config.yaml
n_experts: 48
d_expert: 192
moe_layers: [1, 3, 5, 7, 9, 11]
normalize_top_k: false
vocab_size: 32768
norm: "rmsnorm"
norm_eps: 1e-05
optimizer: "soap_variant"
lr: 0.00221
beta1: 0.95
beta2: 0.99
Below are experts of layer 9 (counted from 0) of a mixture-of-experts language model. Rows are named router (the router's row for the expert), gate (a neuron's input weights, with its number), up (a neuron's input weights, with its number) and show model dimensions 256-319. Each number is 200 + 30 x the weight over its row's rms, rounded and kept within 0 to 999.
After each expert's rows: "gets" lists some tokens that make up at least twice as much of what it gets as of all text. This comes from a sample of Wikipedia text that the model never trained on. Tokens count by the router's weight.

# expert 27
router,204,186,197,230,211,203,220,243,222,187,193,184,187,245,204,211,200,218,155,195,169,224,200,226,212,182,162,176,154,154,209,236,183,210,198,188,201,213,246,220,180,212,170,207,213,198,226,169,189,182,248,156,178,203,205,153,209,193,203,176,190,188,213,191
gate0,179,149,178,205,177,205,233,212,251,158,236,210,195,185,201,131,207,206,201,181,245,199,201,289,172,195,219,228,201,299,228,210,194,219,201,165,225,202,226,204,198,187,216,212,162,184,190,236,203,224,163,172,149,174,205,181,201,231,139,177,189,244,222,276
up0,173,193,158,196,198,190,201,217,233,170,201,157,214,145,170,125,198,241,205,174,175,210,268,218,200,177,195,247,227,223,196,220,189,224,201,130,227,228,227,206,202,217,183,197,181,142,180,187,174,224,228,229,203,198,151,168,236,222,198,211,190,150,250,278
gate1,249,212,234,224,235,236,218,222,221,229,191,136,229,164,200,179,236,210,215,246,185,151,203,153,199,218,173,171,147,166,239,143,163,179,204,216,156,218,152,158,233,178,228,168,209,217,241,204,164,243,193,208,184,196,228,226,230,251,216,237,207,197,218,196
up1,146,138,184,172,177,160,218,206,215,172,230,267,186,221,203,236,184,178,187,155,238,240,216,200,180,201,233,189,187,234,148,244,240,212,187,219,233,209,235,233,162,175,206,225,225,197,188,202,185,169,246,198,232,149,172,194,201,106,200,188,187,174,201,158
gate2,192,198,229,178,208,220,184,169,192,228,193,170,221,231,115,235,213,280,225,235,193,195,164,279,224,172,186,196,174,183,217,204,190,179,221,193,209,178,209,184,159,234,121,165,215,185,207,216,185,144,205,232,224,224,196,202,197,207,170,257,196,199,162,186
up2,168,157,196,224,163,221,156,222,214,227,174,192,176,226,196,204,231,183,213,202,211,201,205,193,180,236,138,197,190,237,225,209,232,221,197,192,188,190,227,225,172,189,134,203,205,185,209,172,214,192,170,208,226,175,227,176,188,195,174,220,193,163,169,196
gets: " was", " is", " were", " be", " are", " had"

# expert 13
router,174,219,200,147,197,232,238,201,193,212,204,182,202,166,180,199,224,224,224,173,224,239,231,176,206,226,200,205,229,196,163,231,199,225,215,147,231,207,151,218,186,212,212,247,167,212,174,145,193,193,225,176,225,229,180,247,238,208,206,198,185,199,174,224
gate0,211,178,224,214,218,224,213,143,203,203,211,212,157,251,166,204,181,203,198,202,186,206,173,154,185,161,184,230,163,155,203,184,218,247,160,183,214,192,207,241,210,223,233,203,169,239,207,225,179,225,214,200,226,192,213,239,205,196,203,161,181,261,210,201
up0,191,234,157,205,177,167,195,238,223,238,213,178,183,188,259,149,300,205,201,180,200,211,224,182,215,232,146,197,222,196,270,234,230,211,168,151,197,189,206,196,191,158,164,254,146,232,180,201,163,192,230,175,228,208,173,134,164,185,180,247,224,195,179,188
gate1,240,221,200,149,179,203,216,180,213,231,150,202,188,193,180,169,241,197,196,160,130,172,188,216,220,233,206,189,187,193,243,228,315,191,225,234,187,204,167,207,181,203,207,224,207,223,160,160,203,209,173,184,213,194,193,200,173,173,141,208,150,215,234,222
up1,172,180,214,207,230,189,177,225,224,184,187,223,194,208,223,262,190,234,233,173,265,208,239,216,175,197,191,222,196,223,140,167,117,213,197,196,205,188,236,235,238,200,238,165,207,186,254,258,225,182,231,226,179,220,195,198,242,232,235,163,226,183,186,186
gate2,220,146,200,201,156,197,198,221,193,189,230,226,147,190,200,129,238,255,205,185,184,210,213,225,230,169,188,221,205,173,186,148,226,205,192,197,175,239,206,177,188,178,254,213,169,191,128,160,148,186,209,162,209,190,152,240,217,287,202,245,197,177,197,111
up2,219,190,180,184,188,205,182,225,192,132,156,180,244,145,185,270,160,158,220,205,200,251,216,209,183,159,227,230,228,207,197,184,159,177,153,164,206,222,209,263,261,208,210,204,228,221,205,189,195,251,143,195,153,259,232,220,107,218,226,162,194,186,191,224
gets: ",", " and", "),", " that", "\",", ";"

# expert 5
router,185,184,209,232,212,165,188,194,148,171,277,186,184,185,200,185,246,164,177,210,238,154,212,236,198,213,190,162,166,254,226,227,174,177,202,217,192,165,150,131,214,176,243,225,196,165,207,212,206,198,210,157,223,189,200,208,177,212,149,157,187,198,239,173
gate0,179,213,251,237,185,207,190,193,217,171,224,218,215,257,190,192,198,229,200,185,213,238,135,181,167,226,154,245,219,188,203,215,215,196,243,196,201,159,190,167,196,181,211,223,244,226,292,262,207,153,168,164,187,253,155,264,228,209,179,167,222,214,173,205
up0,197,212,134,152,194,174,185,156,201,226,165,162,187,196,218,179,231,237,187,174,178,190,174,243,142,174,261,229,198,185,216,217,159,151,183,190,180,144,230,202,207,236,191,158,181,199,231,192,226,210,205,205,231,235,202,238,154,191,177,163,249,208,207,202
gate1,188,246,188,162,197,213,184,211,219,195,185,193,218,209,201,227,195,189,195,202,206,202,196,210,169,175,214,229,200,201,230,177,166,198,184,163,174,180,108,139,150,171,163,201,174,219,207,253,160,202,232,207,178,164,214,151,150,174,170,208,170,218,187,193
up1,174,198,243,245,213,169,232,193,182,184,170,231,216,179,201,192,209,208,153,196,254,186,216,197,231,191,192,142,179,230,178,217,226,192,222,195,203,207,232,206,201,255,177,215,201,168,155,261,201,241,167,162,231,177,210,229,225,268,240,159,257,215,181,206
gate2,223,227,234,217,211,168,191,235,198,153,238,169,195,197,180,176,256,189,163,190,211,181,181,163,187,186,151,232,145,174,172,203,215,212,160,169,219,185,214,192,194,225,255,253,142,193,209,175,199,232,132,181,198,205,200,219,228,206,141,245,195,205,211,215
up2,201,222,210,167,230,222,210,184,234,143,182,181,220,207,158,225,245,241,190,157,217,157,191,133,196,169,170,267,138,192,140,234,235,174,177,198,202,194,205,217,212,221,228,226,166,177,192,142,168,226,159,191,226,196,225,222,250,238,174,258,205,214,198,200
gets: "\n", "==", "===", " ==", "====", " ==="

# expert 29
router,194,167,196,204,212,173,231,196,189,178,149,188,188,202,253,164,230,217,242,125,219,166,223,184,208,162,240,179,211,181,213,216,184,161,168,178,245,216,259,214,202,175,197,184,181,238,206,231,197,182,201,256,219,202,148,167,204,192,224,160,169,190,154,211
gate0,203,204,191,233,212,211,144,219,180,214,157,178,207,187,215,165,272,217,206,232,180,208,268,159,197,193,142,245,199,209,284,179,200,225,147,222,201,225,174,178,221,177,241,248,209,183,184,198,189,176,195,236,195,236,234,189,184,226,229,199,174,217,197,167
up0,214,195,172,212,217,207,144,199,167,219,158,185,197,158,193,192,236,209,194,218,176,199,257,163,180,189,166,235,185,224,263,181,200,258,151,210,213,249,186,214,213,211,226,219,179,185,176,182,157,165,175,229,181,265,191,175,202,242,188,189,163,204,221,198
gate1,177,213,166,238,225,218,215,213,227,197,156,177,201,280,148,209,217,200,235,191,166,208,195,173,166,183,163,211,186,185,238,158,186,220,175,204,218,168,207,220,250,217,175,200,227,197,225,204,223,189,227,171,191,168,237,173,178,188,192,174,186,191,227,178
up1,148,226,198,207,199,187,192,227,177,214,122,197,200,309,211,244,216,197,204,192,207,192,216,178,202,168,197,237,185,195,197,133,200,240,170,210,196,176,199,210,253,188,179,199,178,194,214,181,230,197,226,226,242,188,182,202,200,221,225,201,236,155,261,154
gate2,238,171,196,187,157,188,206,155,207,128,220,230,198,201,212,204,208,212,186,204,206,191,187,214,221,205,118,215,221,205,159,199,232,176,161,169,237,150,220,173,175,220,220,212,182,176,140,241,205,156,194,154,203,232,211,210,183,215,163,250,219,247,171,174
up2,188,187,220,113,223,175,235,170,220,192,191,141,192,156,208,199,228,272,144,219,212,231,209,228,195,196,150,232,191,170,217,174,241,189,123,182,210,194,154,212,198,209,234,177,177,187,265,214,210,222,173,184,207,204,228,175,227,215,244,222,229,244,201,209
gets: "3", "4", "0", "5", "1", "2"

# expert 24
router,188,201,177,201,230,215,192,211,171,188,218,225,185,246,211,146,222,169,176,164,183,155,200,178,240,164,196,172,199,197,148,176,206,263,173,191,151,192,218,223,210,197,187,158,240,178,189,178,244,203,221,215,194,214,237,161,208,180,181,211,207,174,160,204
gate0,234,188,212,139,174,172,156,186,181,181,225,194,189,180,205,185,183,234,172,176,146,160,229,230,240,198,164,179,189,226,194,171,240,194,208,188,173,182,186,133,204,185,203,163,178,114,153,206,213,228,221,215,185,215,217,168,195,244,206,149,209,218,167,176
up0,161,225,154,242,197,241,185,167,194,226,203,199,194,174,146,211,246,180,209,194,254,154,262,181,154,211,233,278,229,193,233,236,189,232,184,161,202,241,169,235,178,239,204,201,215,281,221,183,183,182,188,210,185,178,182,244,218,174,184,227,214,205,215,122
gate1,239,201,156,242,212,247,229,211,186,188,193,150,191,199,182,212,190,236,239,195,252,161,217,229,199,169,195,186,169,218,145,165,224,212,221,234,200,207,224,228,218,229,211,160,225,177,273,257,220,216,227,220,214,294,220,193,191,206,170,258,234,195,193,221
up1,215,149,203,208,188,224,209,217,158,217,228,187,193,195,236,240,178,200,202,220,223,193,251,209,149,167,247,186,235,208,162,254,162,200,198,225,207,198,202,278,169,205,204,178,178,187,201,193,258,190,208,197,187,200,237,192,162,190,182,188,259,202,146,187
gate2,203,213,211,207,194,171,246,225,243,166,182,205,180,195,202,167,208,120,205,213,273,195,250,192,221,195,230,220,240,224,153,174,201,197,231,200,197,207,195,189,231,207,189,208,186,150,223,202,233,215,242,169,160,222,216,207,195,148,168,183,138,147,185,230
up2,172,221,191,205,205,188,252,224,251,163,173,221,182,213,210,187,238,163,232,187,227,224,213,178,228,192,246,227,241,208,169,179,165,195,249,208,190,184,185,182,191,228,179,191,190,151,241,243,250,208,236,135,192,223,203,206,231,181,215,167,125,147,205,200
gets: "9", "0", "1", "8", "7", "2"

# expert 14
router,214,204,156,170,197,186,208,214,206,175,209,233,222,198,252,190,192,216,247,144,190,216,259,184,177,180,189,243,187,220,232,218,244,242,223,173,205,175,152,151,182,224,173,238,182,204,229,203,230,193,208,183,242,210,147,190,216,201,195,218,172,179,232,256
gate0,191,182,245,192,229,172,189,174,145,183,163,225,228,261,209,236,219,236,176,163,224,196,286,203,189,197,204,225,193,174,171,133,237,169,176,190,181,234,234,200,246,204,161,169,220,162,223,198,217,168,176,194,170,169,212,272,203,215,202,209,204,162,193,174
up0,228,191,195,206,161,230,195,231,229,182,204,202,160,175,223,165,230,172,206,250,248,169,164,225,217,200,193,160,192,225,222,277,183,212,201,180,218,238,136,200,183,193,242,207,169,218,180,163,172,188,230,188,236,211,252,239,167,159,236,246,188,188,189,222
gate1,210,151,221,182,174,132,158,246,204,226,211,277,182,239,202,167,226,130,236,218,186,214,245,248,160,232,213,171,167,207,197,241,227,165,264,167,182,226,190,250,259,178,204,167,249,197,168,164,216,253,148,203,195,201,223,193,185,179,172,203,221,162,201,229
up1,197,143,237,190,173,179,163,220,202,223,183,177,199,216,199,194,203,168,180,237,169,194,214,221,180,175,223,138,173,183,221,232,268,156,257,199,172,213,215,211,221,194,163,138,257,200,223,198,219,201,197,191,190,225,174,221,230,193,178,239,236,183,174,227
gate2,135,167,179,262,224,193,225,178,256,178,191,163,168,174,171,217,212,215,197,221,208,219,202,154,226,168,222,238,215,220,176,241,226,184,153,245,199,133,181,228,204,206,219,231,187,205,176,209,163,230,218,154,213,202,232,228,180,194,152,210,254,194,161,168
up2,239,238,211,148,170,263,189,229,195,261,199,244,214,192,223,216,180,183,201,213,219,210,195,234,178,180,184,153,149,181,193,163,169,207,226,194,201,223,202,162,175,207,198,182,224,160,158,215,241,169,175,252,214,194,110,176,248,171,196,154,141,213,274,184
gets: " in", ",", " of", " from", ":", " In"

# expert 15
router,188,195,190,221,214,215,191,197,243,184,181,219,235,220,140,199,209,129,205,147,153,202,229,143,211,230,206,228,197,239,181,173,165,194,204,204,231,217,169,227,180,159,175,169,232,222,211,152,166,193,192,216,208,198,161,147,171,168,222,253,155,194,266,127
gate0,272,216,169,198,142,196,127,205,125,194,250,230,154,252,179,206,196,189,225,196,172,191,145,196,180,210,205,249,182,174,175,233,189,177,208,164,213,170,156,154,165,204,241,210,229,213,184,155,198,164,202,158,180,176,184,245,175,260,197,193,224,218,239,209
up0,149,186,227,209,243,191,244,198,194,227,166,176,230,167,246,177,219,204,170,248,244,197,298,212,173,268,182,161,202,218,189,167,129,192,181,217,195,212,187,248,215,212,187,204,168,173,243,222,190,229,142,213,235,231,221,189,188,130,188,212,194,178,153,171
gate1,259,240,207,157,204,221,260,187,216,184,223,171,200,209,218,215,220,222,230,179,222,155,183,247,190,258,197,222,208,155,231,182,197,268,212,187,195,159,223,180,203,169,183,207,249,180,170,171,225,225,226,224,212,178,214,203,213,144,161,226,198,258,224,181
up1,197,200,211,210,253,187,185,190,143,180,221,200,169,163,181,204,190,275,182,213,212,147,190,198,153,224,192,216,265,265,202,232,224,165,165,190,154,234,172,158,216,182,167,171,217,138,215,152,210,207,226,194,225,168,230,185,145,165,233,168,183,252,174,188
gate2,185,212,190,201,233,213,192,201,218,178,181,158,253,254,129,154,253,226,212,198,180,233,211,228,165,152,168,96,166,208,158,183,219,206,220,184,219,184,147,241,189,176,188,170,234,192,134,228,182,201,257,170,179,227,196,163,230,230,269,164,221,203,189,206
up2,185,189,224,205,117,152,164,189,184,230,202,233,230,177,248,222,157,179,186,235,227,147,185,192,245,188,228,204,168,232,231,241,213,227,173,211,173,218,249,188,176,215,140,196,169,209,254,178,240,132,166,221,177,158,227,266,182,167,169,230,269,201,192,193
gets: " the", " a", " The", " an", "The", " his"

# expert 39
router,164,201,225,199,245,206,175,205,157,227,191,235,221,199,214,220,248,164,236,173,231,264,213,219,237,216,203,228,180,170,164,201,174,172,207,244,177,136,173,234,182,224,238,190,144,168,191,207,217,212,235,167,218,151,184,206,184,176,226,222,197,199,230,259
gate0,151,166,204,213,239,235,210,188,208,142,190,240,168,207,185,208,245,175,209,167,172,252,217,199,211,165,162,222,154,181,98,180,167,184,199,216,213,182,166,233,209,231,242,214,167,214,158,160,197,213,206,162,205,184,197,219,251,156,219,197,187,217,179,206
up0,186,188,152,221,188,263,224,226,218,156,208,204,200,145,197,187,194,211,245,147,183,187,206,148,213,181,182,204,197,267,220,187,192,194,202,209,141,153,198,193,205,176,222,247,263,249,218,168,173,191,151,228,158,230,224,176,199,198,216,214,234,219,213,207
gate1,241,209,244,187,186,193,241,184,147,204,219,213,232,270,208,206,217,226,209,137,228,179,201,236,194,148,157,208,196,145,226,155,234,180,206,188,204,263,138,158,148,253,199,204,208,178,211,189,179,188,208,206,185,154,207,184,202,201,223,186,177,206,212,225
up1,200,187,224,213,199,194,239,195,159,214,189,233,230,228,228,244,198,217,164,142,214,200,141,224,159,165,155,210,248,210,255,170,231,150,231,204,175,252,157,177,165,264,207,269,179,175,222,225,219,194,219,191,217,158,207,195,217,222,196,230,190,181,190,230
gate2,187,225,234,231,231,170,144,218,219,211,127,191,166,175,133,246,281,167,158,153,197,168,217,147,142,197,208,234,149,161,205,223,203,231,213,227,207,176,191,188,196,213,146,176,136,203,204,164,209,195,154,165,164,166,215,180,230,240,191,192,158,190,213,184
up2,135,213,234,152,266,222,222,221,183,188,178,187,194,154,194,191,250,151,180,219,205,184,157,188,176,193,206,206,136,221,217,196,152,144,260,201,210,248,199,226,232,185,205,163,199,173,191,195,210,181,202,221,218,203,203,196,140,216,209,208,145,168,193,172
gets: "|", " |", " No", " Year", " Team", " Title"

# expert 21
router,238,164,209,209,145,194,248,178,220,206,198,203,178,245,187,183,192,193,149,242,229,138,220,216,152,198,182,171,215,184,145,189,212,270,201,217,205,223,257,220,160,211,163,234,207,222,190,186,176,177,206,183,165,222,188,176,191,172,223,115,207,210,170,184
gate0,188,152,165,205,205,141,176,261,135,286,179,234,187,184,232,221,217,188,204,199,196,181,212,215,196,160,234,250,172,191,138,191,210,155,249,212,233,226,232,207,209,164,195,225,228,192,198,193,235,163,195,222,169,160,179,212,184,211,240,207,181,185,168,179
up0,255,252,211,204,180,151,156,184,212,171,195,167,248,210,173,150,178,214,220,208,174,280,226,188,207,215,182,216,224,166,299,217,134,245,160,191,210,178,186,179,222,178,168,224,173,185,163,178,216,296,149,164,225,225,220,171,217,219,176,184,193,166,209,223
gate1,270,184,253,198,186,223,194,263,186,219,147,269,238,174,224,191,212,168,232,157,176,218,212,218,169,208,200,195,142,200,157,226,171,183,195,182,204,192,224,188,186,172,235,160,167,183,226,197,227,194,170,200,150,197,171,179,191,199,218,161,177,184,214,162
up1,235,224,208,218,232,232,220,210,177,258,197,172,206,185,206,214,142,157,149,215,171,223,219,207,197,171,253,169,182,226,174,234,253,156,191,165,212,226,174,222,179,190,170,98,253,229,266,198,191,165,195,194,217,159,209,226,165,224,172,173,238,167,206,138
gate2,198,151,188,189,149,210,193,270,168,215,174,170,205,188,149,196,228,240,178,181,211,185,242,194,206,238,176,135,167,214,161,196,186,181,178,195,165,175,216,117,198,188,197,208,261,175,245,158,164,204,143,212,164,181,201,181,141,233,215,206,185,155,191,270
up2,153,205,199,191,191,229,234,235,218,226,221,155,205,200,179,201,227,247,169,177,206,223,218,221,214,196,168,167,208,219,199,207,187,160,196,147,199,171,188,150,198,181,177,270,223,148,225,168,137,205,161,199,195,197,254,184,153,234,228,210,198,160,158,223
gets: " not", " was", " more", " is", " be", " were"

# expert 47
router,210,226,205,219,260,158,213,218,169,217,229,217,193,180,197,228,174,242,209,235,196,258,238,210,174,187,218,224,223,151,155,213,222,204,195,224,254,198,238,209,196,226,237,174,224,141,153,190,164,217,210,168,138,223,160,195,153,216,256,147,211,170,200,167
gate0,242,197,256,175,173,171,150,222,198,215,183,175,247,214,217,253,220,220,246,221,190,173,237,164,195,198,196,200,179,213,217,188,175,188,237,141,215,190,219,198,257,166,162,229,227,248,189,234,149,152,148,177,231,206,207,246,198,176,196,144,252,134,197,212
up0,215,208,201,232,179,191,204,202,233,219,209,208,160,211,134,237,177,218,208,221,136,172,195,196,155,121,154,153,161,153,178,233,252,193,228,172,204,191,152,186,192,157,185,172,192,196,209,189,158,212,188,160,181,179,257,242,177,210,150,214,216,173,211,184
gate1,214,177,205,198,286,193,221,229,242,188,161,171,204,226,173,248,215,193,212,167,175,215,169,181,228,220,181,186,246,206,136,216,170,201,180,191,205,195,231,260,219,190,184,206,185,225,233,203,198,206,239,197,238,218,173,245,254,227,169,161,179,215,250,238
up1,254,164,207,245,181,232,165,158,179,225,212,208,198,178,190,227,179,218,182,209,157,237,195,186,171,208,236,221,173,246,215,200,233,222,228,164,186,199,178,165,138,188,229,205,198,210,155,187,167,163,169,200,205,181,196,177,161,176,161,212,233,236,188,265
gate2,252,173,202,216,189,191,184,261,164,235,224,197,230,238,192,189,220,197,210,246,262,190,204,217,210,206,177,172,160,199,135,199,154,144,236,191,202,242,185,219,244,160,228,214,226,191,171,257,196,229,188,174,210,160,190,156,192,192,196,157,232,203,196,176
up2,249,153,227,208,177,205,188,203,176,226,229,171,230,219,211,127,208,210,200,267,210,173,172,218,211,188,195,181,177,207,166,157,153,204,250,155,205,234,207,153,207,196,214,187,213,182,208,231,221,189,194,197,217,183,180,239,189,207,236,174,190,209,183,180
gets: " |", " f", " Ref", " un", " t", " Score"

# expert 26
router,151,203,198,139,257,207,173,170,133,227,205,229,236,185,214,179,227,204,227,268,181,224,240,201,253,198,198,202,193,203,236,203,146,241,167,193,226,227,158,168,210,171,215,239,202,166,255,199,153,203,220,171,176,186,218,237,193,201,212,244,192,231,222,249
gate0,187,226,163,210,235,174,249,204,199,278,203,214,195,223,186,143,300,217,257,210,163,171,186,150,228,180,181,176,259,201,185,222,195,181,223,203,226,214,170,155,190,178,210,251,169,220,180,219,229,147,164,128,171,237,172,204,162,170,175,204,177,234,207,200
up0,210,173,180,243,206,192,185,268,222,182,211,215,236,258,141,219,193,195,194,243,181,203,209,224,181,160,187,188,228,237,187,148,211,184,233,190,154,215,213,271,180,200,209,260,181,183,166,194,212,229,218,169,195,219,186,188,187,190,163,216,212,242,168,258
gate1,227,181,122,221,182,183,209,263,209,190,195,172,191,125,172,241,138,217,192,235,180,146,212,146,192,227,172,150,251,167,195,210,192,201,197,238,176,190,217,229,202,199,139,247,180,122,189,213,223,201,207,185,168,220,234,176,179,164,190,206,161,201,194,218
up1,200,217,225,192,240,206,187,171,176,183,190,214,204,249,203,147,232,224,194,202,203,207,169,227,173,193,193,268,193,224,234,190,205,233,222,177,174,202,179,182,214,180,222,174,203,246,176,192,183,239,156,206,226,173,162,199,214,225,206,181,236,193,190,159
gate2,227,215,214,236,210,173,230,185,186,213,203,183,192,188,236,207,178,260,200,269,196,210,181,235,205,183,232,250,249,182,233,210,218,190,185,165,134,212,200,177,213,211,181,176,197,204,174,236,201,197,225,203,180,162,239,192,236,231,248,203,139,238,214,182
up2,228,181,140,230,233,217,197,182,175,184,189,220,158,197,217,228,248,202,202,200,234,199,184,237,198,206,198,224,178,223,202,214,203,196,192,217,194,182,224,157,225,227,128,227,224,188,235,240,221,176,238,179,216,165,157,197,189,218,221,148,185,195,218,153
gets: " |", ";", ")", "|---|---|---|---|", "|---|---|---|---|---|", "|---|---|---|"

# expert 37
router,191,220,178,260,200,178,216,246,239,172,232,240,193,259,229,229,172,185,190,208,191,215,167,244,220,227,237,245,180,183,199,176,230,221,189,198,249,191,279,194,213,223,148,205,226,201,268,217,254,189,171,252,162,186,177,232,236,159,186,227,156,158,186,175
gate0,186,183,263,186,192,138,151,174,196,222,203,185,202,222,177,180,175,174,190,227,199,192,201,166,206,268,268,196,206,198,214,134,152,159,184,201,200,168,244,195,142,173,202,245,198,192,191,143,183,195,156,215,184,203,210,226,248,232,186,220,194,233,161,174
up0,215,192,181,160,235,219,266,257,218,233,184,223,185,181,198,206,166,180,178,212,225,207,214,212,176,219,183,168,208,228,202,236,237,208,189,255,215,252,213,186,197,157,222,123,244,173,186,229,215,177,254,185,187,155,236,208,153,232,256,140,228,212,213,211
gate1,225,237,205,246,204,180,228,160,199,197,179,164,180,183,257,220,236,203,158,168,178,162,139,202,228,217,158,221,182,159,173,170,218,228,205,230,217,184,218,159,199,186,217,198,191,213,224,182,207,147,252,181,201,235,181,254,160,247,178,215,251,182,217,233
up1,243,193,201,223,177,174,238,219,222,225,176,133,175,194,211,202,234,198,179,168,217,193,199,192,227,154,201,187,182,196,182,177,185,267,167,170,145,158,184,192,218,177,198,192,162,218,231,177,176,213,174,206,214,251,158,219,171,250,174,217,141,197,214,167
gate2,212,187,242,238,243,184,212,187,143,157,334,189,184,200,166,193,216,200,179,223,198,201,190,268,219,225,208,181,191,233,249,211,197,176,207,157,214,193,177,160,162,237,261,256,259,211,196,218,201,165,198,229,241,157,207,180,182,224,213,214,223,194,227,216
up2,186,222,119,178,189,163,173,235,250,199,112,187,196,198,207,193,187,231,215,183,199,228,200,125,169,150,207,217,216,170,151,206,218,195,198,240,230,224,230,257,251,161,159,174,155,206,205,228,189,270,195,118,186,223,232,218,220,168,189,195,196,201,166,179
gets: " his", " her", "s", " their", "1", " its"

# expert 44
router,232,200,178,208,214,194,229,240,226,162,169,220,260,229,191,200,206,194,215,168,177,188,217,195,218,175,219,255,197,149,193,223,204,211,210,223,208,224,142,175,245,180,192,236,177,204,226,164,169,205,194,213,187,180,145,207,222,209,232,179,185,166,214,170
gate0,212,134,182,165,215,227,248,199,163,208,230,171,171,205,252,210,184,156,188,173,197,175,180,171,200,184,196,169,186,176,185,200,229,224,175,249,175,182,183,213,249,202,146,187,233,247,132,203,163,240,220,173,214,169,146,222,188,188,226,189,208,188,169,198
up0,224,192,184,174,186,236,231,177,172,201,224,160,205,215,191,182,117,240,211,220,166,175,226,158,188,158,199,150,211,171,146,186,196,209,226,246,161,172,148,195,213,195,135,163,237,207,175,167,174,234,248,165,176,172,190,256,160,218,213,184,208,174,226,224
gate1,231,224,192,189,235,214,226,185,252,210,170,171,234,230,128,258,236,241,189,261,197,197,176,166,214,206,187,280,188,176,200,197,201,221,177,171,221,235,189,196,180,161,211,156,210,194,262,124,154,216,176,235,189,210,157,235,221,203,139,202,202,197,167,136
up1,238,201,219,212,155,232,177,162,162,274,217,185,149,179,223,164,150,160,207,194,192,155,256,197,173,216,190,162,261,226,187,158,223,217,207,178,187,215,219,210,152,204,247,238,162,234,200,167,201,205,278,180,204,172,218,181,185,195,210,223,199,195,220,192
gate2,242,197,199,167,202,178,216,173,179,215,221,244,166,137,233,164,212,195,193,210,203,196,194,217,194,170,154,190,170,196,194,209,200,202,209,266,190,218,193,160,221,197,175,200,194,215,144,218,191,234,177,259,193,226,192,246,169,189,194,211,197,219,198,231
up2,185,221,139,232,207,233,147,166,264,234,170,167,238,233,175,207,233,199,171,160,233,180,228,184,194,188,190,197,205,169,187,233,196,202,229,205,188,159,220,203,230,201,244,196,201,214,261,196,206,156,230,190,165,211,211,190,214,191,243,199,227,152,170,226
gets: " to", " as", " for", " at", " on", " with"

# expert 45
router,139,188,199,200,204,195,236,176,223,194,163,137,210,281,253,163,228,216,187,260,240,177,181,224,169,140,229,212,191,215,219,165,175,233,186,155,168,170,177,230,173,185,174,246,204,209,196,256,243,169,216,185,194,190,201,185,160,191,199,172,187,227,141,172
gate0,177,222,225,232,231,145,196,223,203,200,197,181,248,198,226,149,195,167,204,231,208,215,187,206,212,219,197,215,215,171,138,211,201,203,193,231,195,175,183,191,208,172,189,190,250,173,221,176,212,161,152,190,171,247,163,149,177,186,188,139,239,224,242,235
up0,212,233,181,192,198,257,224,193,200,181,228,166,188,247,223,265,219,206,180,171,176,168,243,170,185,221,165,181,202,228,273,193,193,218,229,201,226,176,242,148,195,165,211,197,211,222,190,218,204,212,233,268,206,185,247,227,172,175,200,213,217,168,163,164
gate1,179,168,224,232,224,174,172,255,236,178,204,228,221,202,116,247,204,189,189,203,155,170,256,213,272,157,209,213,146,218,184,186,231,216,190,253,233,159,201,213,240,212,174,184,188,182,208,254,144,172,251,215,206,167,154,200,192,217,204,189,179,172,248,192
up1,203,170,240,187,250,157,204,269,193,182,218,218,220,225,162,206,234,176,192,149,207,225,231,231,200,176,203,253,218,173,230,186,222,220,219,236,179,204,227,209,170,152,205,213,154,165,180,241,176,176,229,271,169,190,167,256,162,207,186,258,197,171,129,213
gate2,178,274,220,195,248,229,248,169,221,194,185,198,224,192,207,157,212,191,244,219,192,197,170,162,201,172,248,206,211,226,224,297,186,190,172,182,209,135,171,243,216,201,206,172,205,234,226,171,258,168,168,176,174,207,203,225,221,258,199,222,184,199,214,204
up2,255,171,188,224,171,216,202,190,181,228,228,211,147,185,185,200,149,180,220,146,230,155,214,228,217,229,192,175,210,191,162,90,255,234,214,196,190,170,175,188,184,223,167,254,229,144,189,234,183,181,230,250,207,185,193,180,183,161,240,212,158,185,205,220
gets: "1", "3", "2", "4", "0", "5"